config = dict(
    n_layer=13,
    d_model=192,
    n_experts=128,
    experts_per_token=2,
    d_expert=192,
    d_shared_expert=0,
    activation='gelu',
    moe_layers=[1, 2, 3, 4, 5, 6, 7, 8, 9, 10, 11, 12],
    router_score='softmax',
    normalize_top_k=False,
    routed_scale=1.0,
    balance_loss=0.00491,
    balance_bias=False,
    router_z_loss=0.0001,
    init_std_router=0.0206,
    lr_router=0.001,
    n_head=6,
    n_kv_head=6,
    head_dim=32,
    vocab_size=2048,
    norm='rmsnorm',
    norm_place='pre',
    norm_eps=1e-05,
    positions='learned',
    qk_norm=False,
    attn_scale=0.177,
    tie_embeddings=True,
    parallel_block=False,
    init='normal',
    init_std_qkv=0.0361,
    init_std_o=0.00706,
    init_std_up=0.0361,
    init_std_down=0.00706,
    optimizer='adamw',
    lr=0.00113,
    beta1=0.9,
    beta2=0.99,
    weight_decay=0.13,
    lr_head=0.0108,
    grad_clip=2.0,
    warmup_steps=217,
    schedule='cos',
    final_lr_fraction=0.0,
    batch_tokens=65536,
    seq_len=1024,
    doc_mask=True,
    train_tokens=540800000,
    steps=8252,
    dataset='wikipedia_en',
)
Below are experts of layer 6 (counted from 0) of a mixture-of-experts language model. Rows are named router (the router's row for the expert), up (a neuron's input weights, with its number) and show model dimensions 96-191. Each number is 500 + 50 x the weight over its row's rms, rounded and kept within 0 to 999. Numbers have three digits each.
Before each expert's rows: a language model's description of what the expert responds to. This comes from a sample of Wikipedia text that the model never trained on.

# expert 10
It responds to: Colons, semicolons, dashes and equals signs after years, times or list labels in tables, credits and infoboxes, e.g. 2004: Hungama; 14:44:20.
router:593464524545436503567546558507461520544596522516448500427467480472434444554555547502579616519492491450506546424460500511492397524530494431507511483566523463512541424451520540428482402482443498597494475497513489571465492483540564459540464553477414470503414537412431462518446536512451531479
up0:477458568420538452490422462530492514479525475566485552542543549483461446548580474523436448510495573524493509464494388542442540455548565548445555457451566466510540434452521497432522605502565425506547512438501488433550464546497465539543455550523485494534469570502554554489483481540479385465
up1:540521483527564533491548510446465616477408509604383442440520509420528485521428540570456598494565585574456420548509554566496502442543500378520544495491487484571508437408539435494482452514449507465572458409606503452521424448422442386495394436586494537480441563569475555513531539503459514468
up2:541514514544548522556564526465460523516574507569469488452428475551448597480488475481578515558477429408399476351437523526528414448526534514538506512615460483533433483541472549529511502487447502484604548536474614562599416522551521465440339509539404504490561517474468555539459500507524464533
up3:553436479449512524583507507515593468521429527625468500509519480460482511437548481501504629565441510548482463515441457500502455511350463426500489504383405441468466523374571593512431418524420477437603557502559594478595538584498469398517425486578458533630477540543490523494480517418458479543
up4:529470547530452466427487489490473462450529501602470450497487469470548563508556479489503610545439454487436442451548511478607422468483533514544565461493438534469578521455500600485486434455409482479585558414495447488547435537553444469425538520531486537535521523575500520523438512450559477552
up5:475502370636496549429485485462489523464428529359473427433562508502558510405525551510599434558439558465545472471494553599509515508511526504464453485521503491520535527544478509490478576468542476454483508486490534554457579639535456498483381517532535482502518498532562570530571495473496463542
up6:487504488612565511650594599567483521530658520503530487547439448546540493460583422488582546492422527557477527535420493560511431436466526505536492481519494511454465469531489467503540434456528443526524494485532476629521664541496442418512528534483571532515482563426479479482418508487543469488
up7:501530538572419502614419579492447490512511603636561515407482608493510513455478508437536497505466522499546545543428555504553440568452481457558507531511469493543543487492498501491487466480368475483442508495464484572400501481494606520501585472513591482480575548384530448524564519452552526444
up8:530514558500529528541425530513579496504551539529512595663434511447539545496482486507459569561441431481557525564417417545509534407519463509543526540488553557488456477473516477515557313505476487488492557558556523539472425506554546532456536537515572500503495552523460503535426543484375493432
up9:467450494627453489464523484524398474518560551468483569588553525514513534418540507465599470541415446463563474499476500537500425533439525515589514395593466475525471444507509420485506257440508471514522579503435477573439475544530546441476525546501606473508526520470495479456372491549501435496
up10:546451594470291421442374464439494511518485572561517549414616581480579548480522485456443463507437506427493432477490562560533510439520504488489472425421560534483553482435518529547611502504419398469517459455536383480460573475497456449457471487519577501533551504459496539484472551551462470467
up11:569501452521532533500476521425475444509348525472435455477577597481544469490568553574510542522542554512509487390517553508510501478526527466567469417431495467603562529475510490522487523485477429500448393468482493503430466634484400464510401395504581492519512518560510519524523483498525483517
up12:528490514455539534508530460458557497536557522503521455430389511473540469508550425460492551429474480503481543325532601499497494637422492510519494469472471488529429503528454552527528383454426482465537442497592468483573487464605482464458446528542468524532470581434487492531524541470520454526
up13:509534489423551426476470534519643481558438405513507427552420421513510470575487483480472627469503541571443529455540452503451492509517518449478552526446468502535578465405517507478364381478448561509542553587519550478513425473478547455520459581525448458536470424498484456493536492527476500513
up14:527478565513500395440460470418516471501524589525440472454440633485568533536464446478522543547418467528499462443538521424519495472444476567629448496430499515449458512421527537501565394482530481553500419495506444477555528502549452387444473432526509509584498608490465582482485531446504462547
up15:493443413522538492419506529501497437465498448630380506597461555485468452504587462504475513546424539559418460462531478478508544470567491481507558511531454439398493558515532543399483459476436388489566511440548559538542431540579440435529452422558446562516439519517519457508476442454494491467
up16:538525454574526464490441473550430504510517478430534530523580501466528405459569490598481441515528551438548541374465530540529469381538555536456537514514536477526618598571540498563565496496599406493520510414507458514459569680486435474516510547479542540496484436509524550551405489553415463556
up17:541467480619546576474500493526464493449532460609437528528493508488479467485445512618514534552416536504573471490435492580517491501558486427555575489544492430536457473459548516419485497446516436482463470472488533585498445480498527448466414492526506423507358537490499588569591435507508464520
up18:577472502511506512454593491493501500523610551459461504465489486471447556492562538484594514576354409490396495411424417484476499511500502477456558538550442501491431473496503530489575561512434476502500566480486473503431534554506482505498455540467530499491494477506474393501388542470474578457
up19:545508526442446473411456535483459520485410486517520491528525513502425463444583508576631492676564596444542474521552407435549503474508473407510513501589476468464505538469509576402456511487663499545474581524504604515527499517501487475513435551497503450465553452554482473497519436530510494508
up20:504508452502556518569511469569468534484503412448496509448479564520438458606646506508533444532448568552529554467496391516475522483521563501476571477521531497550482504477496451474496540486548450475519490465499478560503421471493534460461531545482495527517349538447481519517580494517463416503
up21:518544583416543464571474556528495527528454467590492486485424479494413527523557506526474570525517489503419462493496417532479492514503487470552504557539465481498536488531481555435542408491388503522593614526557656559571386518549492529462503466461475462497496428507415409465409505489538628538
up22:613511534505443435527452498479476537533448465520506486518541516527430430398483616549514537554512518482548525460453374470437511481477490453503585577511520478500512593477537544466562421466577495558524599576467510613484433508487465557546468464489544393516466461551442439538445482500505617428
up23:455493505484557519528592497493596497496523462458529452526438397450513542628541434449530553402510512533413532494480539516478558500535427426484465567504522503452482500537502495535510442434518529551554466542439530523546446445517485497516386500514373562491460546381468503472441485501572538568
up24:489560397437505566449470447492499439492563531529509439496459421502528527480512431555342526515581536500352400492521497448495497394524561399591471485486458487550495445423501592526408437458462514485602395467587532462506430522552528469538403447449566516517477420643529463517488532419507482456
up25:553505488448602445402536528430577490509478447452442436490470414493441485577463501459481623474463434518514538394486487479454458538496499508454494589457466516497557561487504528474530506441420531506522520493516437514455488514536508444512487441476410503496453481516474431507444514479499505530
up26:577510547455441483434380478485584490576463561593436524408549484455497564522599523480428529504501478450477497455517499513473450485563505453459514503361524511534545424446470510491563472532382520582553568501568424461495465450474521470496493531500499480501499489513418416509462573502405557478
up27:472505524599486568526465501567507502528508583445500524476494660480541538450552508474566457498430487501559533548402555538527588654482436490511498464537538488522519477542500475488483509475415487464443457537435470554438554577518568475529557450484490520503504602423550502533421560419528468407
up28:556452510452474430623490515566478488441489437501454469561530486468410506483437537529504509638513461551477437475556381503502466539529495444505639443472449450494468479479548541491491457495497482538431558522520527533529520451529531492548475521517558477538398461544468484493426424546396442412
up29:550460491593594542540567575634500513518580482649482405470479587398522447498421527485457434540553497474546420437504545488490537511516438443583564442490496500540448614463505463457619462474409435402525483470487540540391408471517493426505544484509509493514546508513526516489456458483448500542
up30:540491535512489519547398540539558451465516592548464403514513489513545425490478430538544541528510533558490490455561410522499504525488504569527611492489412501532512579345530570436540441453531514517495384498487500567457463580554458499529515503570593486541431489472479451465463415451432407528
up31:510458459481576449470482475374567474564536421452533532491464508489458373512456560511464604501459475452600534402486545446446422541542515475518490510498472492482526565483511509553463489491473562570464535536514415464464487595535524504534484504518470435553367503516426492474397567511475473532
up32:529497459402452436417466520476440538570477451430444389506508462470344431495549529529608450577435525466523536399516395486491429494516520509437485533585489477464515563544538586470528537510665476484518546455553545527469432591512458542487411568566527488525503432533524452492490536526470483508
up33:538460469442522502436501525602429470467478514546472502626481462522404464524624540509516490591518524513548512533541367495465488357432502474478551439542469423464428531438518496421530454455577490502529550460573520463524563507560501440561493571520558418506450465477512505464440469551421517476
up34:521434528484430474396391465458465483506408518446531407436570591533504522523552462523407462508602519467456547398608490508478543432501511486538495288459502502478488504512483509504501558504557488473507507411498382469533468493515495527521393441529441507471445475490477509480457498527466481453
up35:555481460401526475577503514528440515508529460499492501594458473495382420505540508512575533649486583566564442507492460505517508437499491451521589542614444458485457494459504473435492478492599474544509571545556601565540414512509488490505497623478484450511416455527479493528453441539448409499
up36:563494638533428504584533530424446540510491550566473489472523434507495570455457576502472487578486492464459517378500456486525491530490494454481585514470505484537549502497522520426528407461427492491484616470473588528411444505504514523530431447478661380479491405527457416522501556544503648347
up37:531475522467418477483509534529467502553526471464490467489583401495456493461510536519574434607471500459575491460487356546465456518544519481473520524565503486449491436484526541537544493486655510525482549562512570524468465575524482497549467577529583453499443433577516500481448473578475494480
up38:519491382495517490477470528549425508464457487450498488542573431483474455547586446607550455516465458487438521424567451566530517512515547492430517532559524545458583530583493525456527585460562464444543507434523512496516475508499473484499482543489470589552499423527515560500551530603521483507
up39:502479473575523554568581505558511452489423456532441470582458475460539575537510390537458528476403485585522460453528520533510513519549422472468519498399518450504393489455565520465526430410455453545526481509441452502526496449543462510510461498505522471525445607495504484498447503487548411470
up40:553515500535507557510562527478401527474549436463512510448492652529411496519531509498564485470471593461483562516493485582491595565574548340474522478561487504581500424456543481391453556490572415465387469402509517561512420546494528483474450427500503514503459587453511531546532506472507519503
up41:524468411492516633496536546523470438429467548488431439545436499386478448470557488581462486570455488500546473447482462512519500544509451478579568458526466471493499505417592501357518508483477439502481420396516473580479498472568500448504466463517525501539396466502523518482586438484485529528
up42:496507484519532554490555509592507461493519593497513528641520418463506555478631478480509489539404549479486504456445552466476530497569519520537581470540451488489412510511551445528524543560535534487621543500500548531351648455483527528479575577517517557519522490466536501529409472510397458429
up43:528518476538491472516569502454532440455458541646463452502502461525524548523497502503454591466515456482374433491498539543557442526489448456491558489461476497569520499421547534486443477469409485494510475386537454492469457400526389481439541481469534531553463442617489454526496509403427555537

# expert 46
It responds to: Colons after infobox field labels like President, Manager, Website, Directed by, plus spaces after months in dated list entries.
router:541457545560385485582515563516450520494589565520443502403473514488433406498485552478561581536440546411494539486470519461500439543534486436632496432576502445570549423426512479426457429475494492600469494524485497607509499475516568439546535490494450473484459564426430431517476426482502538495
up0:471493481479531588484461568416521502488462503510496582507549514456599550469606478529432499490545510549575510507494529582488468625477530464503460499459547435538397491515479531497464445465411448458473480497630525510500510481502521475534475493482600448481492586436505463505640627525467405457
up1:542435481509581550477609513514488490463556522448465499617498414504572514507563476519558554616461470556476474494540537444493433513441551505560502452561474434492447473487534480500502383485601498519607577531568606573523541509502474443542542554504423531471428534524424514528533448588514502510
up2:459451588536466466581468491663546471532549521512454488513455452475500531556614473533520508398457423563487495520446507558517611550553413502494512487527506477491559505471511370526453457474423517490514471544491544463501497474487505525564560489528555532498489628458551506517457478490542534484
up3:484516607569489553560552583527478472527504554486488450482504513496516522413521589481609498507451418472588506602438450471486493571384440549481447457579547527492509551476550492508499447434427522506533545555470562502407621520477506472549595487474448479456515533414462515504418537422441517411
up4:510494533531549459564516499510582544551547539480490451544560414550422414405516572464595580648487490521503487502450503412503397438428486517683525500549440514555495491522531500458455374474630491492532571510514540568499446512540505492515500557518436549518407539540519507471457482594488479521
up5:449533507476540454559512536539592509513587570559524541396448489504576417571621512484504563582436568505499460544469614479517478499491544471705460527563499441545517451503477444466495483451507466524529431542563577498545520462529530458542545503534405509508510650472552441464565490430501469519
up6:526534495544589501592482528441526484484492536525496556373433550429564495612499545519493523467501451500383424456516532472516433484530487464570475553411448472500521487417539533510489494485459507470460478564519460557522526437519503461479496505524560552520496553604561506531515519458508578476
up7:495544547499593500496536555473547464518586374614493496458408482531443419582499527494595591504551487588552485527491504439437459503490403459538528505417491531532486461245472531554451461478541516587501380499485453541508499441484521503498487495472463444503506492417474525510506482555453521534
up8:486464415568427503545476550560468470423491593503470518499529411524545468494531495469450522528461560474407507485540629485527462488527601529598549621554480475531523389621467539501468457493499451513463558535487451499458560492513482407511510554529553512557537439574556437521520453358485593458
up9:513517634525505463453482581402494534429471417618513455490447507485637398563499570516594514552565489518487506553445444541465491465378404460487437529516515532501414459495494463508498521503513483500476551509551550553583552421531418497476547532507410555497541604482486524504479391509498513493
up10:544514575492439556544532505480578504550483426559471503552517472476454491377503530476533574439578436458519585500450565427476435377462469548540483560457542476485440424528446524521546354501549458534546632574488529559503552488524509514544484578453376479475479559467451507518405545599471559476
up11:490548622521516476427530534519463483484497402495528367522527474511582439529579519469513501578534482514461544521472414496484553448439421452545499510445353542561467578464504469500471538499581481511658400539539426530502486535515503480371515448544480483480498558496534614527551395510512454527
up12:538489449546529504533514613529482468459487545432509511523478422454579470545524470481548436622419551532505537530448615461570466509492554457517569554457541441519541488535458500497558487494491487580432600585510558645522520512489541390555572604502515491510444483429512516519547545543491558548
up13:535485581541536569520545536501550487514512502524421350597431523380493478454606530543514516546540487471467400413443508573482472504541457419530517416510500490476433596422528446545521453466511496492537524421518496461531560557537430408445502530515467483530485530444505509523463563477425492485
up14:504456488503556467577507495483541448445482524409506473546535481483588544416417463465498484487532505516591481455503600435480517576481534482535508382404547499503452593422490475533548360509544547567468509561468551554532497534503479385483531514482448492478402582413407539491468506517514471493
up15:470500470574480457459487534665567456512588529525432544533524451522576491485536504445593478512425420483425438465511380525555550494496563567557567489579494442532448425539531531460490473480594462515565548506537498523473547503499463513513557542560459537565531573528489479484507441559461396443
up16:502495508449594460532561477545533406510478417569528488552475440486408468477441466487493533534435429494475422437465485492497467433486557447502542517527544408527483434544492436422498360465486419559580604465537468526517465456551392521512445493533514518541460454474489500538396531591516509477
up17:459513510478499527480518563465560465507538493531453489456564405478507526436461489588520488547482481521528424500482493535439495529403507471594448408564497415505395580451497539497495442462622453560539516491494539458524496498545502488492420570586398492534418525539515470515478510441450450454
up18:495515513467462524531508490493446509494336472611516472518501524505548485402495575476411485467627445470454519489493480475510562415472426549554441422541553530483517559563490541451548492483539472419477560496512476485546575461553477544547480452443451510510530555398484518529416534494416574445
up19:489505471550611520517548560528613493516539513459490429571510418496547365525468547522432498512529468418393460410495481524457506421513576475548521484496528509586426575507515545494565497480625505459510448466479462553552465556583440460452555440562440518464514480686587528487491487529532440525
up20:460476497511551514457506514406507509433403622445502496476532502505551428500501533552465506361518555461402485444531494493528510493518479429481482458508527450516522536477461573363612497544636490506412386377529521535554433460523497462546526445453470557493429507478473501474558398438518474606
up21:470481456514507507419584486522497466487436404434466476486496563460575466419465479532406448527528473476458513408530524506487490581451499406525564462503486443592487508527522456484500503385454495465586374448482462499505572518491542445536525441620566456477518520509504448484566502449540527535
up22:449470540589454484602475482503508414516517529578456452599547444471544571471511519469424529489537407489449369436514531435547481527434471483583552531465471487524534508485522540523471490488467506477500591540487518510516452482530562471496417471520475529538550418684526485500452461531514476486
up23:474515546480516559509542542426512485523418525510519446472527495530512509436500496487557440457521480518467472526449467504491466502378417515477403505524428512409401488570543500454597583517531442426568590519516498503542552565496390555464494550521410565530539611494495544543482464476496495526
up24:537536420489559558440485500541493420520523513521473493582519424461533488480527532499492524540389488543503410448492543442416553469484510379528570485465433450626455490413567454483535472522492484506534519468496496474446473446506469464422416478560429521516456462558595531525379423488550522442
up25:532520466466486560442501477489550522478410534526490534460529551519471402491492542475441480332581450516542491491534485549467584539522438467457511510428504496541438527425511522420548535537618481470497501406539486471595490459525505547519564459496373508515537584485534524489536390369457483531
up26:541508611505491478521493578478589555516445451658481433524386541519587512454427534506543559515586448525447473451475493454455432483427393474588463471461462576484441519437507507426491416482506480506537528524541491519535504463537465485456507524470388470501524512470394508508436425562476591492
up27:562479582559510446482547558554470543435521523495479495469557591491427521518410528540664481456380526498580489529504425556467593605534513542397484464518528519457626508467533525506499570497497551561514408500470476482396478566488499516497510519463457533519521430521498566535523473480482510569
up28:493529522518483501660485536488523476499532460636537510470310585517531473513471552480430548466570473465526502475454468478481449520475414441512473430495488573512553512474483515405545468441527445486493563508494536574539469457574469527523466488472449423462514536446455442535397481442494509428
up29:534487460457482585584444533459536538478514540555543554507329585534464464606621566467430519464476512467549488455500572545528505547507459463500519422449475507498507452411494561474570542496426459482506433460563478491497471508567485503470462598501516511493497588469514509547583444371457532425
up30:467525508560471556559551533560476501522504553419522442445447473436545531441522487458624430509458517527506505533399498545525574499452403561475543490528513512425477473523520479494548604498458535458595518554446537493514630488495539458558538470481409520527499575434479549465488495491507607468
up31:524547446491591550560480599479501475505557425551498508473473640545499404604618475450448467479604466519530500496519641496491553546558496506554477414505506459560593509427463476477507562513448450443466440485585523546529442387509474503526488544497508484495428573457491535503491411414489393503
up32:512441492540475483552496576605572472512558480471426492510576443499454459535465526463562504593458548521508403570454462553495456490575406569531497545491464498449467497527506489490484548458561473510481533555527545487451572458415504484524553550524445532519553546534501495552493422435446510470
up33:471480458496544467481496540464496508460471447467443440582477498513438400492437547516469547573524438504524482504514565425423433423457447510569496535494425579539564520415454474481423439518562507559488505497489435494545409530524520435520485607504480407532454455554509559511462443485478462546
up34:556427515556447525421526512482494419434507450517441480533551458423479538438516481523500609536455542522488537529503497447522435471498501499502418398379406397487475442497533481496428411473515522517507511421554533515452587494430504447514537521500502560530486423523474492506529471553490601535
up35:455506600541527436501470536534549466487442515558519454494406491539561573422436532511462561555497426549460549485510487435506454534421412509569510525437413569504519486428521475533528407488371511568487598553468471579554466446541495528501577486502485500451549505499454502499473457524461507539
up36:493512496525540559597523515402539430543445568533448497428534503443610509572501472554382493380559400473401484498416562589523431491500508482585572504495477463583513478524516530499529438441453518442452391510528477557409481490480460465539497434506512567515511535511573475541558614418467498424
up37:505553457532495517491469558436466460575503559363476463525484482476565486461441519506439539534550510481565502472472626427478488478492455520665514591555510529537458558525503500543458479466475517524519468599478544547489539529506504469497514436525523400520505451474540437566506503456453500489
up38:524475443481488480414496499546432511466472519471491434514539462511442483563537534536506525513507532492529452455510449624481566529527457454440520531511516541455463589485470463474552488511578488534485537405496483452577532503486482466490525423481372492533470474486521552525400467567496479519
up39:480528513548484550506453557564583505562569506533463466483494415495525527498471542435416467474535473439474398428452486550526460518505437518609547514500483500571434399479510505446495463472547497473602551485506545528532365471524484506461481446545476530571501535597527508513573353464541483547
up40:522547593531550533591599512425511498533559466661515382388387546458516480548523498515536540479544526583517459499484494416417544538383438463578520556380483498536486630355526448452518444519439471515465434438479452480479519482517461461451515414531465502468478528462488589528503484536522503484
up41:477490597462493506510435498434473450479543541524490492488527501514642446483499519524360470461578506473506508500536594451552422563421496600629491479481472471545489576464478517453483560479423422493551387433547451470591585427479482524496511468537518484505535557410485444542499548445486463489
up42:446502575466423479509463459599432410516489531489522443437411456461451564491558464533503436447489386476383485387460430542548590550507463450511494537525455522495482614529548579545516505476554503503533450506429483494543515553562528506451490472545558490507509508570604485452495490419504567461
up43:530549426532579595406458481595439515427429453510509429563439550472593443498476511535549445458535461500463534516489474555409601418483478473496524426423498532520398454490522480450579538495531468382540511441572533458598456558502519564460448498572493483536522562454500574522462443575489538500

# expert 31
It responds to: Words in wiki section headings, especially "also" in "See also" and parts of "Early life and education", plus also, been, later, has in biographies.
router:533448529504460539551487517576532446470541566609441531421461528371534531549547540493524548558507549503392515440468500522537517488532470496546591489570529466532477509446599572399561455420439374527510430419637433521450538518619570455485446464486465483506470479433440491513406549471400484442
up0:504539461487465610499437535496508542524523422519512491528512525494447487472497488479574535559569546572552435582515483481534522449489497499517455476556530488513542546460453496446536520497502450531505526477698455470566624526546479588393491537552560550487506505443405511545608454563451592481
up1:508484629506453502529486489528540528468537487479525455517435484498427480543447527561530443446507481523463475504639535418564485540503426421531462537456530519514462484453519514548569456573497550431556534558578535493654461424472563505580463718564483404537475499502460545597543430524543503523
up2:519492551471534458539535580478520490473440441538482519447529492469476454522533521503451546559538492591488493591518421534560469519399629519493408479427447527530535421561447542472517464461507522530436556461573539510499442482431517514519515521579470493560464497476445480475515497455492434491
up3:465523560476572541586623659494500480472456460462513503601470441571477397490516507551496471487514491474461463554476520528528470460478519429477391563493463519489476481522462510576487484596578528428431475475536569502530457450503504470524444621526499434448494462628475452469503392533560514516
up4:555474471499538493482485556538453484590406456465490545474475476445545471482541465444576514559362536478539428453558391565510443466593598572475630486544510518442543502467514543468512543416489482433559515438461524516448530440457621517414391538454431505524467525516499548522477554565365450464
up5:475454511537475506474576533498509477483526455463524473471452453407523552439506631470525468590467463542515460436562534500569461490452533449439417437489496518518405438511497513492549530476496602440456505598487477526430573478535430549529476514471475448544579492500580516476535525540496579414
up6:472431599484440429490518619485546538384540419466399462480473501445445511473447430529498586555493528494498489431522543469523564510449502396406548521472406467502448397512485520486553522526485527495487500525517501509460459493546555514558430618552450462476449416542642492471540492558494454481
up7:509554382510671489575596498480408457478534518390489495451425472522472508543523535535535517562518516544487546490551407560500456482495591536499586443384410475555490510482466523523474512498466480460478440415423442519438502440486385511488453404452464481535441453531570463516421469426567465510
up8:512398493496511478446469495494331450508494495498489487528551483473474452491523504508464500517465545472409528503592516461490510371545530545511598472549485468501506509520475481501474495496561464541503564468443550544502498566525572409525411502482479511554443492491554457483460483525459385541
up9:477429443517435515425400462531498509530558446473512526503441504596521447577510480478450546409489643503472461492634442487493509485538600546567509520646509481529549503470481526428426496498553424472498510406502504546521488446502544463472524492415559516473484526597481522530529499497579442632
up10:507494558540484521559459586494369431530405576505487463520540467500520570426479514524425499429500450497484515474565624520466553437534451442507476496493478485533470435498404508543453511493520545532585445498610449504434329477517506517558477445474463504462543459547534410459428503416503538539
up11:418438438492398496497439579534502523480422433453484496542492511518556542479442491489369569474616472581444404583466460612535500630537436482422505497515560506555547483499504481582499564594484491481414456494483496542539454503515490428569490500526446487592438536483436548496513509544530426487
up12:497519530554511447459469471455482561549539456553548503450429463563538489570528512516491529533361490516512477431540455488471449554385524452410385426404538502594534434483516474502485625492468580537483471545601557455449485398485401450413547550521538430500525411559531482530537522546480461596
up13:518482556535568500464483544417555547465481461556459535555529491502506509549470464658485552477527530510466477564512452590503522500467425472399423479500499481513605491529565573476374373534467484501432526506609504525529428556480454482520549555577570524456491580543535484445387468561528501597
up14:487461496465527470564519571497585439447510499598433527423521494423443500406542509490464571402591403516484488565441547500516479603513528531564550520484574506532496540486662504398478463495419440544415462449545474529382488591521600526485519478504490503462466493463473529483441548515587425499
up15:543513457459587493550548569499436543531522499370508503525503536472417537492502510542548494534560584551548470434442525539598462538516581482512533440499424472458497398504460559514488569508456510463475584482522525508559489467574318518475427508454504561570526388466488499486421519487547433518
up16:509514500489563541619548519525478467554526535375503499526512422534479549500581429480659489543442610546493498464514488574491469576520559475512517464452439506529550309515455580561456539381485543506536525436510614534595447475489440466481465482498510496539542432399556457519449465546458469505
up17:462486548536498479528523478581508524516497477571543469583409424492456534495523501486555525494436419470489499471396471431528462380544474549516508497414455515433445484595437460505471403488585554495493603553441439524551552443498591453515478530439516489453510580533475468462440452563601544535
up18:476476642509505499549453487457546509491546578631541522494494489412562508472503514467528530437491420494469527437430542469535420444389492506480517551544557523497502563453625527512428477457461515531500461497504509504492510499475546502539575523514538420479492516563461553462433510534501587453
up19:466555511486503529491436526535507498512408462577521526505524467546519463507478505518477504542539534456469408484525456596462513519499483542500441486568553493492580479548536471519507546519552459510547469503628515489591593423439562517429473473566441544471493554449444415538549488439459512526
up20:471397499492492408481523508445542496586487518502497525462483511562509478571513486447433511366504502439493518486482516400493465479516585493562508341402476491506555495500539508575541398489513506504492402462479471539538565504534569444513526440492467544508514507423512457479477503432548453647
up21:521506462506554445418529513470505506521419416407480509514570505486528451425475569549419476375540388447522551455466488484425489495496529523487543501540517496456397526527523421478521457513593573497430587516476470488481540607523449471526515480469453403542456423444620561505464515526458478474
up22:514495527531478426476504486457545548424481472638430479532460515529561421532491535496462500560514658518437515558453407527481540453542512481499428535449430515542513444394548390374520517491507558427436452443533488517464442466535534460537476511552439524478495505578524416561557450506523502516
up23:528418398504434415512566539463418353457538435371538518559548531485418468463474519609484510457516354537556514586577539561513533504496501542526544471432557521425446543424445523599487552499434468524426547476517463546416523588526409492566531477497480567513474501534480500481523556498532364526
up24:525507630418598555503487576515498452500507504548504520473490564477475524528386544528511509553532491492481444434515617484598534611600405519442425474469475480521509560544520577542526532510524466552528473533601460485492512451551503515445505530502545538490538444549532506526428493466499428478
up25:497506521527552391561491536517545481565527565432523492497454484540499525425364523495467531519600492532597588548452454506498483531473515650527502597555530510506494476491534525499546505435477595536525524483382467497524548514514488441550610403473417495565487505458537507523510533462504465514
up26:474475471493424524525481486472497540527581514546499456590480420536526464551536531488516489510505470525447486510528494536463501484451496514477407524544363508501520381559523450444476437419585532492511475586449493496584517516512551455542557563523514421523433545521476593541467422519604401577
up27:555530449494426478479563563499479485495388551452512540434455415544450557522467553537487482493458511482502558417495593565491512565484491469475434465416460479548462442539490541461527575533557503579471463449551561564536445427545430512433584473516570526464574428512548393509487472403480515499
up28:476474507511457482478469490459492483459469485548576472505498448505551466525446499521405552510499477577448531549562505532456512557453507356456442498418446490539561515484500570638420511482415563531466573539468541467554373564464558466503535494583488489454453520544481465526557432599603437490
up29:492469446529509486543492461479451519503498509597468460493441415503534513560473512477580550642384539513431505502572459478547494446505447338481457525453476526553460460536458400506514501469459619479551439543429566505391444440566531482559464510553541471501468484554616552527448465437632536481
up30:517457432487512566492464483500412423540504538378510473595482514514495515501514478546566506609510458500554415564562517511566512547482539557564489467457587497478546455438394505555466584504529488509511513453499535501528550514491381545553456548540553511543502558540437590545684498578530544521
up31:488445552533415562480525515495520508512443560421497498522599422452510491468465629505458458512537398456532462418606551501532477459491461529509543465451515496523486557480538456420486490544557517449520477556505501546493539416542439551561428511477544509579474611486510533501604481526433608424
up32:421512466544526487494444553554482490490458490365509443454450529602516519513511510500421532530578475613590469537532550481538514638433542564536512535569515452504517460552509493453555572479506465555539408426532485510510543524443467484492524456492432473587457439449477509572566506564504410504
up33:458493518554421556451452548520535482440600486479419442453521582593465509520463517463467488522570483529475430511538547398520480497393539453534514529544487481555578431482516525535506467460614423449598425508545532510493537501525465503439482509549522428487481518574439563529621529533581495502
up34:503508460507401421377520565480539515527585563482468580461459467530499519537463508509550468417489567452474596456525529602433505601522519548414517513431537499514519486441520479499557564525513516516430485510459515550566497497536436477486538379475573557495526479467548428525548417429498545557
up35:468513403520343453494463542498505406502471445518489449562443453525506432478530526412477519425489422488543517592471546517524482584380435601509532470431500491495528435549511562524517392530582474521503567585459467533527521547556510484523565420526428413550461560456457484503601560482515543494
up36:461510667491546516591463528502576469498515518546486491563424475421541530408515484477602481518486477502601510611454520495545459544469436530595515595617505479506512548477596457526517496532499508490456555491544526520467520581449578494526540472502487433498547486519503617497516534550413586463
up37:536527443542579448464489530523427461440437456487520466554394512480496458458482532530465452495539474467427495401547546451446487416495469461567595511533531509498449586466478475515528416572594506544388539416476526511544542571464520475545580555469497476483496372552579511503468458564520444482
up38:444512487495463591473488575496552509388527356537452485454535476511491480476498557470503530526618511584452446546554520572480508508472521482543545519512527498574518444478514446551476540585424450443496554500531449543525463509477480465482467526573481562492501530576468444535586485544552478542
up39:553538516554559476507482538469489501506441485431508473554500451457466494414482570533429458450563391476585471492492541506434499383524401492553602454439533561475420591483492486567513471552521547511453582539491522498489586514483452469505428488472485441567445443494569534517495511471516502543
up40:453465495534512452537551501531495531458517512555553512534392493504433453512437425454468506497447514517455559455479500431482493514523525415476543549443444517494534541529512397545545556510410600488534547567434533470504491492493524397492573491492542517549499552560481424516499452543592547534
up41:464502547537469582560391537506589508518486511496447520479461520500552525524500504473488530535554523605497459560481504581513521600451433585580526600643519477587591492490569427483425505448491473477388482446559504512472525541452589520525482467507472488510450522474436543568573467436448582466
up42:525478567466445514572552473536537483448597532532448524510496540461483544480501528519561460539564423505560526579444521452578504413486437489457423472512486491515487555445528508458508424482501429525485475486465462549476445515498540495504448640463600354432503411573512491481437517479540503552
up43:443495423568412491447502534418523460490444496374499493533533363450509531523546533550537437414542442451481577512481543459501474548418444439470538401491541494485506493473510457362466530467576484449527489595395545588490437527523522542572455448454518455514469551528532589454644464538472620578